Below are experts of layer 3 (counted from 0) of a mixture-of-experts language model. Rows are named router (the router's row for the expert), up (a neuron's input weights, with its number) and show model dimensions 0-223. Each number is 128 + 32 x the weight over its row's rms, rounded and kept within 0 to 255. Numbers have three digits each.
Before each expert's rows: "gets" lists some tokens that make up at least twice as much of what it gets as of all text. This comes from a sample of Wikipedia text that the model never trained on. Tokens count by the router's weight.

# expert 2
gets: " of", " with", " for", " to", ",", "ing"
router:153104158152112058163110091115106114072157112105105115124140093105160209141153173172114135126135150058065116104131162081151131134176141101141145107138135126079139159073093159061150134154107173181096111126121123124134124119176109129125143127199108135124083128094147142161092114104100140124153099094039081143133180166152055117148152068132095190127174117148137101106095099123098130125098167121148151140107107130085091087125143101148125120111121063167083111124129095197107032146092151146126169137190180078078124189080185112100123167109117134088104075107109107140132138127129109151152127182112134158163157175141061124170105159170066151124108123152092093133124118108164078092121
up0:168110115112079047173084139112111109125147109131130147140158116112102090127138049129104158162106102099141146125073109159120095089163133196175152097146092191164145156161142202135134129065121144141097110141106085096184093108210119056071096140107133067130111168146109094096078055145144112136115109168116102153109120149092091176194109118171074148068191120121143162132157166112137133127090126114175162066083103127093138112112096150176164115098105165178111121121143144100128123114052129177136154089113131128105186158074114096099084072126112134163089105114124097123109118189110092163186117086112111155152163115164141137089116149133148140112181125145133160088153140106167100114102

# expert 29
gets: " and", ",", " or", ".", " &", "a"
router:110071141150128044089149111085183083105116143153112154108114131151163163134158109071091119101130204101103077092133169101163119156152099163153153136095083154111158165130132138098089213130076065114067129118104169160136108158153135134088173161193107119171094136111156146136114117147093158102096135142112137180090106121087109111145156134125119157085142119142181164057098124137078146126136164158115165172100093162173105128076081094157137196077138095128085093082109145094123139126081092067072154171135147130142137137121155098151154140120146057108167119139118152112136117110100156072136171162105089118178124157131101091146120147139143123172082089112120128113162167193170089036130
up0:130192149107150105142121102086126154110155144106109053113159134123101101129150156109121101052142058085122115112123188179143158094170083135053174156055105115141160127145167143123079114099142118116135146132125095170117160144156071063118130109148129128133143142100102111104144080156071128095132080134101148150139124147191105151104095135127127138096114127142157171072140139138094128089124151124122164111112177184118126138149148150148083132096110121104076143094105113161077151146146183101131119124135173082116172126131129127120133199112050134106113151185099120142141142099099149031107149131161030169142047099168090122191128117150153127058100067085105140069163105171081148124144

# expert 15
gets: " |", " ", ";", "0", "%", "1"
router:172100143147132054134123095078183102058043120139120128132164141156145164140193145144103153118124169090061108118152155118117130203168150144132168129138098117095119141079156137101174167126154102158068082160151157179149115127121148116135146119094095151139100059097167142059113078129035172145131135144152172201086151186110109147160151069106114165067160087098094119141138081085125121152131136128100164150092115151166152105096127124217122191166138165182091122171153137157053117112128100135087129155173156084121160137105147115136166122154153118102098080161143149154140108129080112127148119112080106116122128140107063132168121145138065144111137149146108114114131134128173096095167
up0:140094093144126108105153095127100131135128116077125094067133109076153104164062066154135098111141108136126102146147151124114137145165154169125122107155099105037087140231142121146176147142094107184121138087108126140117070150190138135138084113147089099155147111142107136094168087181085135178112090100083104056135078119147130132127069091088125184157160104159134125111122079141103106131091154055092150177130061133149156168120150151089128094101151076078112126128079188056074124157180114168098161092110139133120152149170165091132192127131062150153163126158126154163099135104120136165123076119171086131151128148181102079085078174127107123085148129123127147137126149100134172142101

# expert 27
gets: " ", " (", "201", "200", "202", "199"
router:184130107182077084142097081073179098128126120116090110138152090174145102160143122111131125100105182135081075103135177095196151127175134131179156149093108161157136142145141096101142124109042138161152107156115158121166128123143149104071123176151104083169080105094145179052118092131083215203109111052078091154149130140145133111155117138126143182125153105151159090105087119130132086096153150112094153136143101154169124105104151133130131168108095113136070072140136105121124059080123115082107147178158134148102126157120159070159120097134152117062171079117143166129073156142147137149171115131129103151153177161122091070176084129135121178158128138103092165151134154116169120050141
up0:207098086072122063120169168092074055086146082156109117140115132082117160126065114091168127107142147095105154152190137111039119204192159156144117084108103097099186179085138157087076168124145062153089142141133144122096130133156161169148105131126134108083115146125115127084080129136081158177143118167154151141122172146161101137073126104083093162123159078106135132103095177113099150190127102134106147136132139145151108110120077060137145108106133082088112084081134133102134111148090131101140180137147098139100120138165098182139130126089086130129152166184080144089107120140110143140117149213107117123156117127153103109135115108147098201127072147122092118139154131099132100088046

# expert 23
gets: " ", " |\n", " /", " •", " $", " known"
router:172075140150061099099100070115172099106114126110073171111151094165146122153170118125116093123148153091063105121176169095124125156212146150156127121118137087061159126111126154084112148106082106129090052139136140139176150129128119112096144101164093105084092104132155180124083101123084252186153159102113096174146104146113154127166138117117168215134153113162145097124131122100124083178182127152088179130155089129160100105120116123177125161139114154153118083142101115112086060109133111110137121211175129163087174130135208091159116123126121089103136124155125176160133160140114179119131140110109095122140139130121054119182082115152112145150133117100109085150105169165156118093170
up0:148115187110118138115127069080109119137148110076149133122098106116112089075186131112131099093101134050091126135195145172097130171152148086092161131137127118113197136120105058111117146134155138115083129157153100161169136132116105211067184092117133133131107161105133092118113119158077172155105151106096135152151145118083080122103111075177142099142134146179098073116133140078149174104098167153119124139176122171120108084172137117149065103084114209111139152179094127092160162169071110159188153139174157141106122136142076120132143140079108104101100130129167164143156159187081132114123162147155129038144092143160108175150144152117089124110177090119138125080172128113099034142103

# expert 28
gets: " was", " is", " were", " are", " had", " has"
router:165121086150126094168124101139096086115111179151095117128160165113162160092191152093110127161119139098096147085169127064140067158173147167105163147151131120130138169112158166127147098111125160125079089116139103147121176145107158146108107156111132076091086135137144205116133092128078188193151089114091112180084108078049064167152103072089185145123181145133140080099152065137161123138147113115134139094094090177165086128104092141148128140147089153103082101131081098056106135140093127084127182169145109087119131122070164135114098111081087133063076142156176186144080154085137117112135142121111094137134104132161124065132080134150089125158099125169099138153158139182155112097175
up0:179103133060102069108086176149166084159166148121145136102151131104085102134158101129192115097130135104113159096065101103098151102135082119161175151140110120109118100128205129140172150116145119170118095075096143166116011129125159150102124152057117153120105088041170146154081141136094143109156180081152132169090115154122118102142158146181148160112125143111141092127134158165126100163195096155133138152101175144085109115153110159124138165101141142144143056173067111133097134103111073125124099118171157150159126165147114122143093157122155156153120078133115081161098115095132106133113064133175153055138122165111132159161072083105121172070146101099072154155157095141201116123096

# expert 36
gets: " N", " D", " M", " S", " T", " L"
router:130087163139101101111120100060153082072096121131052159139176092138112135146199145155109126117105157076053119096189183104132140182185111124145188180129080132130163210116117147115142109127070113139105075161146159177135113132159178148107125130138143132135103144109118179077079106125127232122129104105122153126114176148094129140144131158137198177127130078138152137109066084098113143138165139121127163151092126151120102133107138154194083150100180110111101108157144134145118090060140113120124141150127214103115151146133145107118146141073155115096120094164122141128124104103080142136116150160121144164176167146132114075155131145139103136131080159167100115069150141132138113034216
up0:186100165102201092095193132092138101153116084099235081146072117135134156130133138193115101092102136079171142083176113141151097194184105084088108120161143154121139204139171113125154092093101062156140122126159088144125124153154128145158098118134140090114128158141104161108063144167129135153112105114093077117164158136138093145110168125176131158165168133180124126137136137092130122148157119129189152082122156134149145163145169106134136165092142051153112116129055136141120136119172180124142085104159111086178140169140164117116131132118123126101160174162113141154098104141060187116112141101151153171205187147120122137128137131151118093204169156126147128127112069056149090148169

# expert 20
gets: " that", " he", " which", " it", " He", " who"
router:160114148155099095144183068105164095117059133113088111122179136170160109126130161140116153129098145136120143034177176134090102130147155125165154213155035096094168140141147192125164131139104106124114141133141152139151057085121147113103102180183126160153100117128133170143084124130083176158105110147141111141063124131156134182137111070113139202142199093163103140152156161101159150115132129131144163134112100190213111112120144166152134155126066090107125089123111134144127103116142170111120147178169155121114183173107098120102143139130086140166196120134147131131134096082073128106152125167141151109140102181147078089180056103119061162155117122113110104168148108170142134075155
up0:157117131133125089179100112136128023062131119140155182087165170127100170132077123107169107099139112175140074087073140148103163177170130173171157120129140110145179112183154112102140110154114163125133109075163105144158135142123121095111134116128156154144063083098116155110130109157123163177113175000119124086099130159066122116121124130098102128143151152094142161163104061150137174140129132075199141105124126088186104169127153150149148130145095131177113134143176157139084080110097166084065112198164133093181099112147147121127154140142171106137089085201175078143129130113112169121145149117106138107163104119124102120094128130149126158134144193114081117133057074118123119124127

# expert 30
gets: " |", ":", " –", "|", "=", " -"
router:100109104119107083146117097122149064109101106103075106095155078182145153166182112118110153112090140109076103103136132075124125205141104128169125177147081136107147209116130113072145128096055121147071131159106088186180089130099130166130145153147104142167061074139155155051072140077079154171081119088129169125086126141139120147155115098148132129070139121172124090057148097142130071156105118162162164109090117163111154088117141177139132221101170151121111070132126076135097088080134145040162192147121205134082132178109148118164120098124140120084168106124142138128133143110117142095145117144136099127126125140133121124150114139167105144167098166080093139137158130170165121124143
up0:131138136133125135098118087087162138122137149137131126128154115086166139167117174169106138100126103080098104105190193052189114140139094099095159114130140130081190167177171147107171098077132087141165126150097119138169128124136121098141179119133188152136094170125177091105131145164133144094104137084126107116083080171069169185081128128107121121134187104105188078068138119120154161149121082049165142095101160159049168097125099111118123116129135086117103141101079138144113149128122163139097171095110115144118109182115134123146084095165026110129166119213139079163111156129096155122095116145136136116079175126185150161186084140133190167128161157149095145093096155189125130128110

# expert 0
gets: " a", "0", "8", "9", "2", "4"
router:198096099173081074142108134090123083093129120103102121119119065119120126125170173062107127127114146142078083062111160069150125142176120146141114193102022088052194224133156137105138138099135087132138131183104105177094143101143110095108106168094125126106103170118112173138072124116085179198164155101151155136130137139115145130162111143101117144069186087095117121103124086090115157125140151137126192173136129158127144142076126143118150152110141135082089114109120107090112081123116090110107129180177110120082136136126136149194122148133154137069068110169145126183161092151103136166151094125167131167139100184131084128158110153116078117120127153102078106160152162183151135148148
up0:113146132098165093166132153153159063098135177105175137084196141100109120120198128116127156086170089128137127085130157078148086129160107156147155101130116126136171125140110171110195118158134161215166164106159094119119139139119137094081103153108111146164078092157085137151093055162126160112085141140113231136142089166116131141135121128093114094139143109130193111120143161109155147124110125098115114139140148110092151132092171055164114147101147081151088146135167095127109132142154159134137155085132102152113104142099130182040084118163087124111098041189137135097161122107099115146084115177089125135086146088139076115128118190125113229097132132086106136076141099120059091131170

# expert 24
gets: " ", ".", "201", "200", "199", "–"
router:172140076173093084135125083074151096077107161120118137137185108143183123172158142122109131109145155108090098110140183134179108154194131171185148185117130168147130150109136144077119124161100090132107131170169179157140124111152121145167088132125106178089113156050132212050118073127066198180138150105122090173119161165095113115150127119153164232140143098155129103123139133160094144102098109125117118133103140139147125103063155112145103142160112145155092131095096119130058054109105109087105128177131119060122165187135170164161157109148146119092121122170159147127116131126106080091089084131108131141140154164126056127178115171133114109159097149111118151122146137133197106069136
up0:120088137121147116170112109160123090113132106103083104108090130125169167182139142172117126140118108171140173163139114086166200183134133105090157156103115083118128120097090111160117178181103140152121139063158115115137192167179141106175194156159128072035118120143146124124107147158134175099110152137050083166058169101099174161104103108158116150152092134184177136109138058139166156176147090114163096151192110162109121161160149153114169074140104120152109163135154124125100125127099127065150102140114109158091105133022145117103179127122115102140177099118087109179154102136141091092135144137106161109122161117122094122196138128118160074146140135188094114133094035145137121123153

# expert 33
gets: "1", "2", "0", "3", "4", "5"
router:184118161135105056155118106112177128092105107144140143122159151183165104190162131159134131121137154103068114062142162063072117215166144124125151161096126075131141207111183143124109189131122154163086123107101082121201131175144095132137117155158091090130099110136165135071071117121009255125158128130124103122144119130104089124163097121078133204109134082164162082074073118093147155150123099148136122166097126147135128123105082125138139139140162143111123128131170128111107108152061113081153138133131152109104135161100160134137096163123128138132151143139143152126164105116145147131147133147158170108184180172132101096147098094111078108126140142096073114109138104122198137103136
up0:129164128124137119131105090138102106085100187156095128139152046112106126092131164149120179086079161128130091121166069178073125155110163093123123187125143112148101109129154111086072091123123160137105108142078134103107125122130109124108082137127135155069119149112148166155126128220114133146108106143077109136111092063098116172120125142156191148147153106097177138118070139137150102108111157069152122196085128153160204084143107129128098124139086151147110110144131172130092114116193075093162084173152164156160157105112162107215049130100110172134160090130151163125141070092113113168082141151095109185127139101106173176200112134148115130090146111168054089099180164143131167154131

# expert 38
gets: " of", " The", " New", " United", " A", " World"
router:173108146143069078101139104079135101063096162109104160096168101154119105137154106124151149127112209085087108069112135054135150170156111159130185143118109154164139185099135147092147178134090123135095134134142126172134071082163138111108086152167104160121101114115172139081101129165087179137093144093136169147107172163129083124157151123083150185149171120100144133099082075174103154153190119138119097133119131106083120099137097157174091188147106124164076042169116108124151088151144120107087124173141130121072182140132160104160137115101093100090100106116097124109164195151098133089169139121119161147154187180139107049125100160177088162122143096149084146093137128157182112080170
up0:141113146115081096112112145096124095087148175148174106187185137156110157128114141140150118091117129113138028113127121113136116114157114123182104156142144109103157101121167147112069179086093224130141084123117164112091111100123120147156175171095078085149136094134180112139118112166122115147133150103126102141091082176131137154112150167134120143152114115141180080125099123150080157180166162137110159136051136128123122150130159122080142123105140087124160077163084161217100063122121125141145195196150133136166186181097115165091119119128112169174133145129155133155206149141148057040141124122132127083166135185133103078149084161152165199126107123132132091085165095168150132096115

# expert 1
gets: "-", "|", " |", " |\n", "\n", "==="
router:153085124137122069134112100117152071101141145117091148158164113150199136138128155154105109097098171102021118069166188061205130184159101102122139132109078111121173176117148147070140143117088139133091122175118133117157078118132115149133116141171134112137045157104100132120091087161061124136109110110123157101089142145116125136115129092100128169108144107107121137061133113165077151132132084143154198128128144162109168077099134129153074141096148172142075060187136106137092103098146101035119156146123129088109144167153172102121088162122104135076114100213163103089111167119137151179131126116100092130137154150142108105141068100129169157120101164143067129085143091124117111114189
up0:160086104081115092130122197117122156109123104139162164119187071149113132073104131142112113148113124143174108127112159126150083174141128117103121150168172092103230119172148209154202122126127128149144085083180140100114131131147121144125145163158137150148142137203146132128137150155146122150046115104144051146147129151115123132141120166144150107114145116151216109091091109123063129101125087139139140118118127158145131091110155069130141232102141103119109102108203131144156127151142097108099150135202141098107125114193161149090127143152139034153096204182091160135122155114163134086158098121109136108103140168117105123151153102137127144093055068144085153114135124106169107145059